{"norm": "rmsnorm", "qk_norm": false, "schedule": "cos"}
Below are experts of layer 4 (counted from 0) of a mixture-of-experts language model. Rows are named router (the router's row for the expert), up (a neuron's input weights, with its number) and show model dimensions 0-95. Each number is 500 + 25 x the weight over its row's rms, rounded and kept within 0 to 999. Numbers have three digits each.
After each expert's rows: "comes after" lists some tokens at least twice as common just before its tokens as in all text. This comes from a sample of Wikipedia text that the model never trained on. Tokens count by the router's weight.

# expert 60
router:507529548490452543491505488503563482491487497486486472503533476497512476547544493494525503531473473471510473505532521530485519504470502476515495519454493492523485487427505438476496546470476492496517484531471463502496519497476508482491555522540500489528494504490493524490513477483500519507
up0:539536538537471498456498486480535533478505542498474507502508517494523456481468501483485543523516492491510478483519509489535527447470496485509474525493497494481492476465495475527492533526509516518517445545510519498489490524525526525515520499513536511489471479513453559537506536521534480525
up1:565520538463492540517509476539559517513485481528504492496528519501496455491524498483478555506492502499512493507518563477532492500493521539482498546509496515500490466448509496489482507495484549511483509472493503485508535451498457510493542499509486507430489485486497526509495520471509484512
up2:552469509482524499535494536537492499529502492499519492521466478492479497576527441488531487486491534483526520496463474471487520493523520532472509497465469499499511498484546478471506486444471491518500484476528504536490538472475471503497532488506481521475497509502484484453518518534459509477
up3:508482510505494554488454473504504490506467510523534520534510457462522505516502503501533494481571466532491470483500477499457496494485462467514494499473491509467556540524457488479474485525454516513487476525545515503487520521488506518527512508475508490490484464525557533519477494488529511489
up4:502525471505502531524480446492514528518427514522538522521498508467495513509515445505518478484502487478523475506504466504479562517537484498537524498476508470512477463495472487490471517487493467490505556517514489515459494498509473539525505492493449495498504495476519544487561491526483481511
up5:494488495477463480478544480518520437507430475483483489503515511505519505530505529470503512511542504478520518481506554524487506512494472471484483508500500485510493520484490507466516479491463516513475477471473543503553473512477514513499497460531523504509491504512513449473495455431539512472
up6:479526545505471531491501532499520499497444521493525475529537483497477496540544541527551462525486513485496464484477495507488519480492488498516515502467489496449471502505503482510453470485521475523493514544446534476547510507492479493524510555494503500511511464490535497513502464522535470507
comes after: "a ", "the ", "and ", "to ", "was ", "s "

# expert 123
router:508491482510453508462528514453496503448497474494506444490504481499506549525497512501483513529525511479480448524510497496494500533494513476504494492448515466497480479486528494502488513503542489468466485508511496544517527485486496471500566479537483454518508503545524469489503455453467505529
up0:505479538490511510513518516481480536490467487506522457473497498520492515528480491503454530459498516505485489481501477529520515515492488522516507482440478478554439529487501460461498496499531500529484502513486506500524493528443486492495543519513509497546499488470540523505486558522485435519
up1:503518533483501487485564499490499507507468494547511474531521504510490524491500529514529517515514481471545507503481484522513508525512513553479475558481487485500449487507493505483481490509491512475469508490536513509540526436478506482463524511508503515497483520562491502438513485454484552522
up2:508486524504506500481515505477521502494507476523535501501480509516528509522536565480470543486549504491476473492475502479544512533516542530549512490553509491467473495435524504529489486519553493484519505500515511480462499483482486497527485538542500482511533484551505478519507470508521484462
up3:505505455520496502437501475514467444455532491525520491514499504476517517540530523510506555499488478483527510526461524472493480459510541474507466503512528513516475491502558514527503504523494532494503471488495556513502485535500536477517512500491515475467511496500507513479443529463474509525
up4:523507464526489471510493511522512512512473543477523475486517473490485519536536471530537502479518556501451479558449515486489460526492518477508492501473486449466494510527503486476524504479501498516454481524466478482552525506534518535545492509508463479484545496504499499476509505509487474497
up5:525510492486473512470522523487481509454509502495504468529537488543538452516540502479493497498489455449540519512511481565486501509486486496525524545494522479497440456505472498523508523545547503508487481519511521524533518492513512478478505492485511467488552481487534478497505462489478509512
up6:479486471589473518494527496500518505457471497502515543467523484475558543516531542494533523509493465486502490496515535574499467467519523510516480480455503507517488494492512483488495480499518520502464514509509490490531468509500538531503541503478460473487523501506503470492497500498510501540
comes after: "the ", "of ", "a ", "s ", "The ", ": "

# expert 77
router:533520484478479509521508545490504507492483508524497472515491485482564490527557531465486503515505494557504455502492495528492525502503530488485466469503483483507511520465545462502457524452490509506490517490506463507515483555486510483481510466554513448510472452510521488481520490465517482496
up0:505523531504465503494469499547470546503525527532508437513489502492505499507512526493475505553469499527514484490508501493488528520528470445480519437492505523519495523505453489506494472495485501481541467517495431496509475542469526477502497459514470493490482471508507474536524473527520493480
up1:471497525532475537506479510502507480501503483442496503475495494496510498500462475478533538501516539507548531474498471536452474526492523514511444468505555463513524496480521543470467458507495491509484501502496453525501527531507494507468513525463490475492544486543482496493472503512517532530
up2:500534454499508514470523523453451535519502502505506428496497502486547481469512481459515464523495500522515477522523475500488500456502524526461459488532505506513542494473505523524493480458473494513482534501511522497478497558483528511504516505477517460473468529479518548501513504495520479525
up3:515515509472441487460511562541519495480456490527505462502483501501492493493518483542480531511473482511488456528512470514492503480467488500469461490503495498456483508510505476501484520437478505517441490489483471468467512505506519484520448533526490488507514504524455490519542492461502526491
up4:530518485486542487536521531511485530487486485501455466475522481463541496484492499524499472536493498508458541482497520483452492515507500461478487478507523474460524499525476513534485519521511466481513488494507542469490523561503504518474481539488488456473495495523510458470494550447513517500
up5:499501523486496471480502482520510514531428559497499500508517503508516513520510475515484479489500502546514489478457506531465527488522536487496490488493512485510466493532503527519474521537493489477511472510472480507501487569486446478526514491541453502493452472455479480483512505495542443505
up6:514521497477492493510467522522528472537504542530470513505466457513489534524497500476495495547506553559467503456502450521546547535489521476489483512479496464482495473491500520519471536468519502533491485503488451505513508521504507464534467481496496512477538474504526519513501501512469536487
comes after: "- ", "\n\n", "• ", "==", "\n", "Personal "

# expert 128
router:548493483468509536502504557506519494506465529485510481520555477499503516547495527475533539501506491496496480519491543455496500482497544503541467484484508481528480531455509449485486510481510493497483538537511517542508510550470525471489520480521462495499519533540540489475508483488484493495
up0:508513489524550510519499512463427472495512494509486501496531518481483521488493516466529528488514466490498501484467493479521524487505478518529441499535456486461524464526459515489528476474482501498494487469478471499523546498482511498535476490507448478509531506499526492554511460522511554507
up1:476542490500476556496484479481477510496513495475487504526535492499467468514532510468520535540516466517562482488458543531484514496496501478501436452531508534516480519456503503499497492522503479489488460477511501543515465470530528479527485481498519488509498473501498504482512525443509479530
up2:534516559527493501501474517479496468499513520431532473482501497505505518507483491541498510452512510490472477493478460507504480488450520529474466516482534460499470500480515477516464495463494505533475475562518499480505462491470507503525485478582512466489524482495480516512518507505485499497
up3:497531439548539455495456549534495509527492499469540471516477504532487516538473490522535519481474514474486498501480527490516486538484518451520462480525490503447524489475529488490484491492501488476471529511492518490500489541493484472496505510473467475528469484493486476475521492441491498481
up4:482479513546510498517498483492530503484468494501513519459527454470533532539521523508473519502500534451519489522477498495530532467488488560493473486479522489478509494484485470530472496556476519501507519531549542526531486535532503492501509485515437508517496514536536498509504511459472495521
up5:527484491522504513505544462493478470498483498515506493517527514506497454523481498502483468535532463487486523501510488451521514538471505535489510525505506485524450478510495500500534535463504478466478460485511505446560531502530524501504512440538490511497504505548461489487521435503500512512
up6:482489502491494473546498570500508507514484566468496492501427522539497484477501532489486542492520501528526463529509542481489473485497524478479500512537480501485556500482511489523496511469454508489514495513542469471524526535514529509493522499543501477488506470489525480469495484495525480471
comes after: " ", "0 ", ") ", "% ", "1 ", "— "

# expert 150
router:522538528475488506496512503508527499521498497496496458482556519495503512509494503484536501534472472497487489503506517468477492503516513509566485536495518489520471516488520454424521503452511495491493536512520514515536555532484492473442541485505474500471480510557505521476520481481475477485
up0:516496503527488490509493484501537513512506527521488491503506513531516486498514558537507517558435491565535465498499496508493502490573492496489506493503472503535508504468456508499514513552487517452521453506515520499481472487503554519500518526502501499481494523498539495499522534468470473533
up1:508488474507508483475511458461499473455516499468475483489537497497519449556501481467499515530485490477501476466478509494484481495481481530509499495508480507512535462509487505499488423434537483492500492514533517545481491494512464521504484480479486441494460532526498489475551503516506478502
up2:462480536577491486516462444472509500471514477510513504518543516499517500489481509483479499495499484466529516508490463524500525504471473553534494511482521503492537480470487501516533498503549465535493477508501500485512479508447533464495487475536476487483504513479514501511560485528507474544
up3:477516454504522499482480495504518507502495515513503509509481525510488495530511512479490547533497494521513522470512516479519516493513552478521487511497553494439491482496498509490537490507509484524495470488501504473481579551499485469510443488504413490513497495508512475478526483468493484435
up4:500512498532502490479497488481492484471469505531480482458535509448549461505489482522514495489513502546460452504548523504515465471485493513509533508512531516505458465519494527479470479453509525467501494504507507473542515486509474521473526465459513486496438540520548499482531498492510504504
up5:567492490479507501504542526506466534513501523474507512459491493519499529501518512477523489495501536467512511462534507533513489527505509545511484505563447497523501515507514489446507525486470487471481508547517488531478553536466460484479479502510490495481525535564504492518492497512518500505
up6:473496474506518469477479449482514524499533465526486495514518486487493519488504536508522527530487472497457520507537481526513506469437482522468445509500489507525460470471502512513504490510494485468494489501476492557528475516465518474505457490476477560507481510553515464509518533470477518517
comes after: " ", "0 ", ") ", "1 ", "2 ", "3 "

# expert 35
router:484497519455456532501474505474501480500476490483542488495484521478496538549540530507485504485573492497492480527550541488490487487495526489524466512491495490500497561504499490468506520482544474491504491520489535533534522532458470491519558494514462482522469480520482481489506468479514503507
up0:496504536528524529517484520489503478494518538522509498499469495483491507512466533493525496484532478496513492502471499523534481480506510508503488484462494475532505452463513455435564480486527511480502476463509560489482493468476512443503501496538505467523496500535497490487458470538549475508
up1:487491523524507497504466542499482530520539507476519507496507483461496500538511517542479519512523503520543465523488486528526480500524479476509506515497522514490539518540471470466461490466535470480517477548514462545476495568501497498506528492515470545500459484524505518537523531529485531500
up2:517508531520496503500499557480509503485452508459543532521514496527507568500517521489464511461540504491490513502521534470498514500516546494516451486486467468483482530505501544446486514461531504542490501506508521500533537474469487522505492500507516492487472487537498480551473475480467490487
up3:514491515489481511555489517541498499508518458488450496495495510510513496488519485512493510495542419508524483485504492544578496507534492520492466492534529516529494500560533461510503485498480499502517481481507514509446503527535506487518512454499487478544502464534472516482514502522496525513
up4:541538501484470461507459457539497504506523509500488470527525520494522524426497508509507499510489491475495516508474503508456500512490509528504477480463471527506464513471501506487503509490451533500526471518490555506479545539533547519504491525499516506456529425485490512499530497490509506492
up5:470470532527525522454445469447512490530524496519535477457528516472538543530524497512490506504531503483500526496491537511482509470503513530524476499473507495469453539478471501532519505441522463510474531533501530487525510469456521485525510501486468497496511468518488516522497481495498484496
up6:476549519510457521507511540525506508505482514479525500487524471520523539538511511544533483502465473476476524510540501492524422477530473501511490499510495515485457505549469485494493503516513490536495510517485495502499516512504510479536538452497460473463509469476512499467495507470546498548
comes after: "the ", "a ", "The ", "and ", "an ", "his "

# expert 47
router:539530502502494548543495502473515523481505519504485489513541518483507528526545486485492491531552481532497481503532548476500476495528496479502495527503512510507459498472525443509512522493487510506501529506498515525501539492457495467465494477491448497491511505524528542449545485437490468513
up0:491518488545533562538506508487495470459505479489505472509515478515506542516523521499529511488503453500503492467458540519489465469498493483495516469506514478514514449537507501489511509468531490523484508529461533538480450490516511469546505515479458506510493548536518487536523507485462505526
up1:508478496540502495544499499492545488533487535492489461486485483490497522485537486498522507481498506510463490500473495535439471450512467498451504512495486525485473528452482434506513529496483483469468526476554472513491472521499474502486509484507491507484508510499521505489519471439439522490
up2:465510446509496493520454474494478493507510537513493518468519466474508510477529472482514507498485535485519532468503500415523485513482474498501516543504510522486466493479488478494458505478548456556518491475479491535513502475537460482508512525502484470503507510469496501527526519542538505480
up3:527476545454516525510550509493521549507508489497483479514512515486491489519538526491516492498531456493494483535413487509534459488483509459511516523502466522475528458506478455458499511521451525490502499517493538477536508472476485473500485518505524494507495505524503555495509478508515486484
up4:529506450500492510522475457495533486483488494486475512497522503535488464509500486439545500507476515528502457523488479483504460495533530501516463460530516514451508483491527477502501482483475530526456510521441562501494445523507499503482494494512529490479470518514490514470519462520481515527
up5:493521520509478497513552494526496482486459491468506494525525491540469507497524470515495497518488540542548465545507485523489471523512495460509480483514498513454512528484475531530479512525554505471458462537493492518520550470502470502453528487522509549491480477527508505486528458502502493493
up6:480500535508492518513486487526490477489503503492522469500478512456505516494495470545516542501531536511530490493500504470479467498512501435510453498463497481485508543528489469481493491515530515515463549527471452477494484480435460505550519525519504531478535479516529501502520549503485500479
comes after: "in ", "of ", "'", "at ", "on ", "to "

# expert 17
router:494493496486449479498555509481494521514489512519494510522527486472487532518511533487487515553479472507529453517500525513509488532502512443497473550511500464494488507469492498480490509516513488479478525499512519546541516489459477496490545467541502455471477511515486521508556446460496477516
up4:487486514473517479516417469494530531511489526495533508495490539485505554534510509488506479480474475480537493471485518484495497445508523504477456475487541503557529515505526505540493517475502520508509476483510527503447486506475477486514502452501448473481497474525511480495475469527481504496
up5:539482479513492468518489463515500525455514483522542545505492483476449541474507468487528523526500494487483479529498524501532470523538508482507471552477520513519511487505530460472504480526468504536500546488474540497476507473477494505487498460507533496495477547535493491506537554493524505474
up6:504521507445478470501502498474503479485456500522505509565480487528438460453514549481460494492534495485497539549490531492485511530508501510489495555497501497473488486499467488496463479503529517502519464452550499487543516445496512494493498478472475502471481487489501518512511477487488507488
up7:523495511485504504513514473531477533507485476536531545495536509455530528511513506519497542505509545526527491514470541514518509497482480480511488493558519503478555517495546513493477496474495510524476529516492538538519541510530471518554486482485510480488476530483448536476482499537467498505
up8:528503486459454489476494546530537509512496530523479500491508466556552446512462500474453457518511477496509477511506492501484510488505486495517506482492495485487525544466503479546514492517517514497492501481462495484490483520526505517503534470521487468512477496476515456444526494477567474501
up9:494519534475488524479465487497462542474465496488572498473499489464487509482497501536476486526509531522547485499519481484470486462534502497505497540495494510532477507521523463473523513495528491522482519495439489481537538529489418517505459506483515529487502515505504469517518534502500500517
up10:515484519485497544481531491466526485499547499529522520508501499501503532494518557480490482514487483479529576543512502470473499511505479519535489527530482504527524502491493512510495532521517516481507506450545520515505550525498529509455518517517477431485502526520508521462493477491507510447
comes after: ". ", ", ", "of ", "\n\n", "in ", ": "

# expert 139
router:527530504470490525494492516502494501508474519473504434490530523489495531523505523489524527512512478475506481506511518478488491497505502499542467504497531482529468523488529436457486525467489480499492562557515519490523537548469507469470512461521447495470532534530527514494508474493497499522
up0:490514535514505490490504510504495457423537467519495485462472466559519516484508500490535455491462549491479531505481484530504477504482476487437439505487518489511498476508488534485537505495476497512507442480482488485499503500472513528461468491523492499482450485473493503491477514491502510481
up1:488501505538470506506480470498469488492474507521479548514490479490506484553445535473517483526500493507531542504504518493486485525536503493520460506495543543477503505477489480503484538522475457509503492499488562527567478529475495509484472472502463494488447465516519492487496492509550484482
up2:479502508504471469476491481502498515486510513509496483514521511506498455490497526490480484498485461497468451506490492492496499530544474501553501545512474452500501509509453531512472436473469476521519543524534497513503490537505524480524500495480496433469492524504560490513516458527499532540
up3:513528525558520510471491516515486488476454476503511523500487497473485495512505526505482493471446528524447544505501524483496524493508477489546483564478506471456508496507548489459510518471498498490480493533476476497484509546499491507484480466486482547490513523556518498481460514464522498535
up4:535516470534503506487520543538492494547486461453520467530497498535488466525519498539503497495534519522471512501517479503501558487494529487505476532468506537560479532492568479508486514474485474501486503522475465470495517496539495533460492494508485492483493495535484498482544463501489486492
up5:544518524508517499517523482519481483529489479513470489504481503517521546472538511497475506511460482539538512498529433527525475494548520480509491508500479514471461430463479469476504490486503500503462498534510529468522547512493509506478524453489467535513518533537515477497503516501487483480
up6:470498479514463457523472485537498507487525551488503482502443503507552526479507502491503520541511472516524487499494508477521523533511528485477502515458455555502523502507491473487478530475515499476501471499492532482463509575487524515479473547506503543495497492481525516505437487489502508489
comes after: " ", "0 ", ") ", "1 ", "2 ", "3 "

# expert 43
router:552535535507463536523500519499571509486499526485503484513544512485525510545521506506482491521526454488490465488520515451524494540480506478520497514518498463502493508480569497483495525498529476511468499489507495515520521515478498508500492468522466508489481531554521514518542495489499455550
up4:500515546478468546548511571518486515529499489502490521527493452508490511488525518450523519476510475507538507515450466447519505530516529484516514481509501478483505505485507483490465507479509524502476528546505504547492460476512557470511458509497513488482498474470519499525531494492493530497
up5:495535494485495536498554443467517464514491535499500490514512481476491497497540546509536511506513471527476469493494495509458481497483441443506502555466513485472471531521481520472518478499503458513484512486524446481524504475523455504527491512500491512510507472491527511500485507464477462471
up6:501525487486552513486535457532516524486441478488443513478446546475480506517494492489541530507513494455522525525530516509514510512511489526478485506531491508528526469538544510472490523466474506526497516478467501524483499468474496498517458475471492513454468506473469493485485524507494482470
up7:456474501494508470448491475488512499505499485476466525523517507496519481479475468484498492512517479499535539504544509528491512478497507529504512474460508495517501518539512506506434540573518510456508499479478534551533486486490506481518513467520492519498473517540489471483547483448529486506
up8:511516566504535463527517531477523514475485499496498479484534428512459499482470544515503484546514493519496509478518506475507522503482462513501517531477486477445512488498425525484492506478499478507475463474482544478479506468494475485475488503497519502502492501566493536498514514504489483513
up9:483512498511498496517468515480510508494524483493499471495510496515518536537451464524517493541511510511476428538440523427502517539522557513520482474492541494509504453517497499480508532502506483522488550460497501496514509496500423497489498477505475505500473493511479491523485488489530498502
up10:516491572530521494511507479488539499557422491451481465495512507482550515514434432508469530517494537499515510485532506482494499509490475460493511491486515475463490475504503519512486470498494498471517484512475504504492507494489493481481523485478505495519489479554508467514507526511482528516
comes after: "of ", "in ", ". ", "to ", "for ", "with "

# expert 49
router:530504520491502498526518528498490480454489484559529467486547474495543505546542509470491540513497468517462490482498507489487472506475531504478480491515490486489499520463547470474457504436499466477511517511485458496495499540487535491495522467520473468515501456533534514489521483510504486529
up3:522502508498485465513529479548507461498510480518503501481462509506536487494491506510498469454502499521471493480501468493498491485518485477490473507490555492478492503485536474505426511458442500489516527510474489488482506576475519475497507474513454540480538485529533503535530548505515498512
up4:484508509527473501569531504518469509480533502471511469520513512491505477487511474497536492499468472498475503480495520538500467528490514527507523506501464498479535470495497462487478519477477496504514474511521500533513508540553576520525492477471507503521458465492464533531526456489522458529
up5:467476507491450470493521475569517512513440476535572516468492495535484491510530530523515461517478487489477517485501538496526515505526530520523476500513508506508490495531551459472472480478504490511506566492505473498529496493489499511525462510471507494494479530518522469484475503509505490530
up6:509501518458517501470518487508499500532513501511492488522571490563503477539535521480473478550552572485470514478500506503493485511492515494485503511493478514494503536493453520511501480514523489490502499469523456527463501530502502537506500486532476556464514454523512545484476487503500503495
up7:518522525507479497511499527474492510503541479475487533490511541470506479533555508548481514501536523495498477456554516469491489504487514524472452498467499504537521543510507463529476485453486473529485498490458480506484527509474558502500520515477489498528483440494491501519521520501505512547
up8:507496502465496553505491511493498505480500483547521502503512488535518520493531525436447541546514507525540479510479499459528491450469513495469479484496466488463487494465505511521491492506519488494484522546484515530505501470495538486472503489522488481517455440554512497507476463490532488495
up9:533480523509497520481495553464485508511503472481499502480507478554526478520482510524539465461507448491478464449447498518447472532474500474478494470496510512480498525484494472480516498486542479497530510524467495545506514548529541512486512474540516487483474509527500496506522488490527474530
comes after: "- ", "==", "See ", "Personal ", "Preceded ", "== "

# expert 61
router:510517512519479490488523506472502487515480512506487473504529533481539519513516534489478487540489442513518419546534518493510462539464490479518495525519525478491499544492495461466494523512502485509476496532466530504475519544445500476485537485523493501454495505523529514520532492492464495523
up3:493493510524483505489474481500426511504510503510499532530472490504487515521516463465480492445491508454493463507503506442487518524466533451535472499486484501476483478508484487493510508479547484524495512515446512475456531548463493482499492483524482491494527478497444520533511485455492511497
up4:473505523541495476435487486525475497484511523462455453494541503499515452479514532492502494486531471502498500510509510501486518525438477514511478512475508516535521511503513513490526546508484483480502475464474513512519516475477509470496532467467479451440511490503528496530517504478470545469
up5:501490543518493466521515541461487494499517484528520454521530455479519499505513510485484493457519485540511469511521535522503501521510495508501530462468521540513528526510464478505522533461484512515537505470504481487490502491447537474493521508473452473516494492489518451530551527486531517457
up6:531510492497477487516474490488463525508494460518546481482504529469506542470456463475492492499514499496487462531487536468494472516519510451526478536488440503470474477453510496486487463491486475561440543522509483487488490455479483493483513474486508534475467499483498504515499508505513475496
up7:516546502500489470510475514500483491476526495522458483478479533491493539473518503493495534507524458521561478499528527493496494498497481478482506479463476511493466486525506475531488487519482508520472529515451587535480507506450509495467520487474521539458490491512473519516494523493477553517
up8:536506563508561508486496522479478497525510501501470460517529463535527497504510523507531505465487483487495491498474515523531478514460510502543508468509514516503493454489490520526539470523545536534508496490467480480526484582480546488498469474489500487470491498482483514502497487524526468516
up9:503487484481535510495443468533521504460482464504492513495477523437523523479544502502479491529497489513531483512536513477510490548503466480454492462469506516517473543536515499498513502532496453507494520536475538474505497475475496503526524488532496528494450499517487509520560502513464516514
comes after: "| ", "(", ", ", "; ", ": ", "the "

# expert 157
router:515512520511436514516496531516533491452491549488492485498505532491516530494556495459506489553507511540508476498489560483500495524498494482557485509493522491489473516488484464499516517467521510507529520504470532512536505558492469506472503448495467512470466521502506518498515483474497490548
up0:494519484538497518513483484500551520519507517482531528495515516507512557462544493473508481512485529516525513501545515490484517513495491510495467517525503476486482499457452533458475538480538512514483488450520493461559519537517511519512509476527497523460492439493461517510498521492465493520
up1:496482521541478485543472519489489505458455496519510498498553453514512478535502468491448465455498535505465500503500463515531535531511556498531460491501505509513486470494506516485511546503478523485548489513522510546504483526507526519511498478507515517493500479476471501477507514507497552552
up2:489481553537499518512499543502504525493502501478482499497474521529487476482507533509468508508494468543484511450499507486487519512443476469480513492508524449506524431468522466476494534482545516500520464519501486543543501492498507500491520480499494513523497554511464521496494526500469473559
up3:491514497483482555485538494470450478482475518479464524496491497516482482523534475472506530509529498500523533460480483481509530506480531479520485485492470522507538486477458498514444483478475482512498537492521515530510478548470486494482499472493513520536497517503444528510565542526521472517
up4:517555489506511539480518497473528500520490478519499484498516533513457484461540534503461501526525565526499506476485531444484492522502537512522502483493507462511521492495521510468511453535485535540458530492519520485511504513523472516534509490538477531486468500514496479532474460464527495499
up5:488543447469521494489483471526511487481481536512495523519510526509522513493481435484518484541492548503479487483506512495537485500478458477503504483490497486502545504482560465483469550491477504506478490480472521525495489485517541515500503483522553519531514482521495472469491502450491464554
up6:482527529497504497515470444497499461476507529473510505498517502456492535467540502468475458528517512488511465487529522529525478532504517521551485520499507483508461514485487441544531528474480500488475505497473486482491527566491507497520491515557510522547508511466509491491501510467510516531
comes after: "with ", "is ", "as ", ". ", "was ", ", "

# expert 109
router:530529513460515527498519510490534537505490497474486466508479507452555507492533520493488491505528509521530488545492527496501531505488485468533483485423486482493483511500507498465477559489471438502512520531499506492524501526486473503480524496521469456480478515524488498518532502437479523492
up0:489510510480471510468494559513494529477517509490522518511470456471506458476511500485478537487488493453512489506519496459510522481474527545498486478500554513467535496481512482473498540514494493535564513499487518472504530482438518515476507509524504516551513485487505465480531520501498509445
up1:486522489516508515503468495495501462500520467499524496517476535469514500499557515519518503493476515517472532527557503503498473456484487429493507483502505504483488506530550492506539478516500484522496504485530493520477507433485474509488527485485470490526498548469542539516577495493493507531
up2:509505536502521519523480478478495537489488495503527461512537524426502494493502508516487491498497478439498524475523520511520538513503473496499545466488556450521484461522502516489542509507520472513485510543519488531535462506515460519506506471517479464464503473504533504511491524457538493528
up3:504515571522474532497512485515495551502478491475474476494523521496496507467498490488530442500539495467528507476472489484471488540493486506509477537430501492484490514471509504452477517479462502485478483536492517526542527524474438516478501517483470471533495518532501519521480519484492502475
up4:508506504462506521490495527486527533498508548471495462476518500503536450506531525489493477497499459519509488505458512498510531520482470465511524449502482523485533502535494430472519545505507471537531493503540517501463519532532469498472495499501487457466497508499504499530546513525468461513
up5:551492496513484504485507521501521537497490544533484514505522478472523468509480478541478499476561509532474487493489466486529515488451460495512492451444528474472501504493500464518486532488482481535505449529496481523451503544492477514491485502493440485557501492494496494480507524501493484497
up6:500546519487536488513499523523536491494491507508452510532515505518574485493519527507529496440518491518497470529483484517484513522493460473521477467445538511491522497499501514489514546475463481532472510526475467540512490515489502533503546519543534494471517486506505484518505472462462511494
comes after: "the ", "Ch", "Th", "ch", "h", "The "

# expert 73
router:516489525493480500524499476492493504494506510505489494489497534491508531512481513504498527533502463517497455493554518491548500531516505474502508489513491490491451527473499448464506537494522528480441538534483505541493520514456448461482554496513500467507472504502500517503533488458465439522
up0:464482456528475523487506481515508513473523507493506524478510535483541494525553517498471490493496430490519538519517504497499467510506514472477471497485485501469483518521516476485473539471484513514473491551492557470471508504484483485484494506511487501470519461460485565515534487459458498528
up1:520514496501473482505516517558494490518554524505540508486473456479507509492471480554534514466482512527473472485509496486483454541529478455521539525461497474508470516496472492511486499482503506502461505507469443541486524531477451493465527509532519487518498523507466491490515490504541496483
up2:533483498511498500528502520509518472510477487499481507451501531497494471529541513481547520500496530495462511514513494484476472490497488509507511505492503527515474573471499447477507570497447524522472495494485444509497519504512471493465474483509442457523455486507503496518485520478462507464
up3:527464545567493496513508419548499492502544500471497513490513524493518525500470534471490495502484511477514510532508516507516488474479505481475493491489489551492477472527521450541510522518516497502457511501478522519478477492478484507486543428540507483471493512499508522484472490500498534516
up4:502500516533501522483463490488491494471488530491504541479457576511561551532488514492466493500526471502501508516504503490519490481512473482497488452494530454508480499524476490470459480524471511500471531495441539525460526497513490482530503474493468496499511479494518503473537480447493485497
up5:447486524474496504521433445492484496497469493494541527515508549491511514526493525503491485537523456519545486501524490534493498477494504468504497477528507500535480488486517475496536475526482484500453526547553499532515560526489495507507520482472489518509487487533504481527516489494448469504
up6:492507521513508500506458528523471478540505567493509501513496456494521516542537478509498561478520493532485519514535485510456545539521526535495509491515508530463513553493499483507532524480525459483534531498495484499473513500463530486516478509486502491514512459486533503485498488437503484479
comes after: "| ", ", ", ": ", "of ", "- ", "in "

# expert 67
router:549525544480464527531488546493518485440483512479513485472528499491510522510540515492518483537551528535496463492488517515517476530479489494534454510453512497497501513506508451463529514478537493482532545500510496500533502538459483489497498473495470511473480507505526524497503496460483500538
up0:486504451555527491503503517529490496460516498546507503541517513514506451496476487460507488520496525492505468477463485495498526480473494478529486537489508483427458514480470461514525498475506532513470500472542532511510523538497512505498508479520477553467486496483475508491467442511502478504
up1:487524543489483516548533508492504530477442479481485530511536461497482534516490441528508497499508532491494522502452489487579528505517472547505463489482495501483513500557502525481493547506492476508483521500476468497503480488466535490502520463499488476502487502515498536507517500465497478537
up2:530502509510500530512533500522504502516476490475491495516528458488491544528489529518489465550516521475526537504516519532509444469482519516482490522479530475440520483488467539449512518505521487468468495487489477506469499479493471548466467479512536505493472531528529487541512494503534537506
up3:521493457493489522498467520496518504502499483473440471544515472470503461488527527440474470483502482530493452501522537517507515505525426496507535480484512493494528476533515503519536483485493491525475501484488515502502499533519484516529480486518480472490478539529548520534478471503452477526
up4:500487500466448482435488479503505571463510513506495482539489490496498522527501459525492508458495508489530480535494538475503457462538520513527501473549489484519500507490466530519523491473521478504521542495443507492501480501497517520493470545487494503486506514463529527465488490514466471496
up5:509518526481522525482505522494487525493518488520528503466547494530473475486541551476504496482484475489472457517509491546439463521512489498515507499489484444483501477486575529493555464517527502475495501480472484517490462529496535488516524530481505489501507462463520508516528477520497482517
up6:521499511502507541510486490462521451503497515467517541499513485527496510485545569508497497499510479503551466509451487492530522466518510499546491528508518487450514505501505435497497502499489521486501520482528485520470544522473514455515478514498508519497484536535504548502526551466475509497
comes after: "the ", "as ", "is ", "a ", "was ", "with "